Experts of a small language model.
Size: vocabulary 2048, 37.5M parameters.
Below are experts of layer 11 (counted from 0) of a mixture-of-experts language model. Rows are named router (the router's row for the expert), gate (a neuron's input weights, with its number), up (a neuron's input weights, with its number) and show model dimensions 240-319. Each number is 500 + 40 x the weight over its row's rms, rounded and kept within 0 to 999. Numbers have three digits each.
Before each expert's rows: "comes after" lists some tokens at least twice as common just before its tokens as in all text. This comes from a sample of Wikipedia text that the model never trained on. Tokens count by the router's weight.

# expert 34
comes after: " |", ".", " 19", "|", " (", ";"
router:548532490489490475512481563472507556427517482495475553435509490517482566524479519478531525554481483568528570460520457475456545487513461480494449538577518520567545547502502479509469536501545538495513527599498521514524519485498465517489500538
gate27:458455506491550541491494494417474484517505580487547507529462548499479516459454461483533470555474566494464645480460487512438430456459489523464508432448463455542506567575538549553493484447498477510480504559470441502500553513514485500454441509
up27:529532462504489535514484466569536489446515527508530509547474463539440514457542461504465562439531459465450448507513506480560571466530536458521477587531501487535510558434448482537514475499506570542601523466527553499509408497526578463547563509
gate28:473461435454575440474474530447510506496441466416522503483496503485444450525443522558536527548503534501532531521467519571472493421430493510446528468549447489534460494525566558502486558554519533519488433460485472597540521555443443512469541488
up28:536474517516535499528479495542496544482528505486534473516477549514492541497500577472475473549495417514517547509503456581569447462485447477548511491556466445494495512490506523519520492473472541479456533518406448576555494569553465534505519518
gate29:500571500538494429567469503517461497511532540512532539474507479519500512453460522484521570567524525491491468513526519482465540461466441505540421474509580504501542561505428533545511548469465505560473533536471536479505513550545442459495444535
up29:482481483417482584455466451507517519562462500523477454516474512489477491469521484493498504433455517501483521514478447489546486501546564508480553519566445536476521451503548508406468458513457462424501501456530439529481457499475589520532544529
gate30:566479415496537553519478537469550521426472468517547459448545441539462444536468559501503507488498536546519501478497412455553508541457478490474450480531572533574484476504525427446507550448551587519542469523462530511528507459430424492491520441
up30:469496518504479467537471469515456462487507524550413565598494466463505466378548455495473521479497461420463483530519507567555479461520492504569581429484446526449583507492524533533526494533521445525466461542573523432499489565538581477535448515
gate31:496592479456437439462576580475559410449494529504472425509511521447532454504548425463493481474475452481499486447465563474496539457476472499458441519487393515578543527471563524486537487475527454450509597502516522535461458531465460523466509521
up31:498507521604474495443452417549484519445453533465442525570473402539416528488550543520536483508491576535487463481481587500447531560471493533511532470541506527527461455542533508485416451558477478529603487507534498477473460503542503476566476539

# expert 0
comes after: " |", ".", "\n", " 19", "==", " 18"
router:568479588444506473478570458460568531419478489525464530504465454519515537560591495544502484466442511522544447456453563535429481497530522549435491463502485497502469520564527502491464479502530514476496512534487470504485551493514497496517508481
gate27:490498539498535477532435486526442516486536543499446529583466500542493479505477523445456496482543572522570485556517440470495521470516455537517474451451525538480581538515490482542432482495531519549548608529499517544527466445510576479536507517
up27:579490572529557493426534520557599522436469518530512488550542512510502486526535475517513554566495457550416466519501524490517473568573474466556547503570519512453494525480503546454490415446476516488595490505541433472526489506528532506450480605
gate28:517429529446529496488499465466504534467394447455524529460474479533502436518506485460502459512434455457482472469520551516448568604465500530437479414493497409544496463535516498496488460537478508420472505476459416512555473403534478526465522499
up28:502506480499501472612533553460466471569483551508466462470593536483506526560497509509431516552598551503565458566446478521542454473524516561501520539476436555499501530541454519468435514563505516527481534503504525442437533539493516502514507463
gate29:484479511447517457489547480495486466441495455514538481504512478531550464524552549523467518408495531492511430444453566530428457555487488495450523509552466474473470470543479565481441514506566479472510535496518428495522546495558483512469415513
up29:464494469457493511517519460520458440506576474418474550440500582510580548494486465463514512545471566494538562448486472478498488493473484484597498507526494580502512497461562465558486551534489493507480497543492524506547486515513515501543554536
gate30:491533567476458541463553526500535431496493460471458442520531510510515557486474460510486538558484540494547551509453518503499486492566414528485567441571450466399454560499582577523507507557459498519477568512528441518496537571490465533508614488
up30:490489507483510448535427482519485455487486500569522552528486513503457449457507446438539521458462488521499508523531477469519437586483470432473454537541467562541574411526505457563466469502489483469533525537535555474489481522560544457482469527
gate31:542488480461478480521526535500464484502476429504561569480452500490576527512473578498540543489513532507502527484480556504457504571503499537457507488474481477509503521533482436444504557522518487474558455451489489560490529462555487500487487453
up31:529521540477481512464473509531485543560550535474504461433562492489572555476467429565526531471545452567532534534475439530535484495510498437492534545558466545423478505496588440543392525490558509504479528523499517448544491553452520546527547486

# expert 37
comes after: "\n", " |", " (", " 1", ";", " 2"
router:512519508452510464471510443538561502477548489499506493505460563474536521408445476536479502513501449521572525487541479475461453453519508455515451580572581459477488477468475441470533465446480450507484463526508479486467499496473476491524530555
gate27:563480551482505499483534497462448562511521424484474500487483557558474435548416540528515502512455463529551533552519526514423521486566442538505523435553530407498452506475456576404509538455562526515445493453518487486530507463455467533507466495
up27:442554475544500523466532487466493480460515523488432469540524422477462512516535479412525446445440567496486541485520456443540510458427462519550493480432456527488514625542513511574457544458499573520501496482497520499435494508525499455478468489
gate28:474483549443475479482513497519453486493534513504535516519446483444482550505505551490506460502505482465459512521535472450469474478522497469547483541566499541444557493468538497446490473444533467532490489429522554547477486533575535473501547531
up28:509461476428502498538538518563487446412507584469528561623501522432540494522521445560543513472465449477569546545422577469507465476494495477500527522544536494482512536511555466464445411436541433499425473476444425535491557458491453530523481508
gate29:470467519506548467459480490465478529557496466409478565517519538471460469513515523515535470442485569534522546428479505437466464468480466546473436515427485464527520541474495471484441563426545505531570534505417521539546505517511474497555452555
up29:514494510550480474498567518495514551534416483531488499496537477441494445475511472465519434468495560597416505506508468501542464496475479555511479483537450576570535486486514541496488492507568523564514512520471472405476581530477480439452460527
gate30:473473507490523533466518442543491462461511471527499444556532507502486579488556451543463401461518396421514451477440461531509547458595552425482449460515510514490539552499510481476541540457489513535526475508530523421518501452480500505567543528
up30:482516492532468526599432529432521548481465503525497558433519500526510475430447521469562573555471532498503493490493522403440439486535434513484484505495462533468525457517477551506489509530519476489509547488487476555453530487462501517535418507
gate31:502450561523475436537557536489544499493494536419510499493514466478477472589492487531515520487512485438520455425509515536565502460532473492505449532505438517535541514546489622539560550523439528529512524427435521484432550504469525485433474484
up31:477425524450484459476577501517505532512579505489573491548481560466512518481462453513477531563515409455520496583528474441538475479461532445504498532553512475511503506540463518451545418435505499463491480411509411521495496521445478506434538515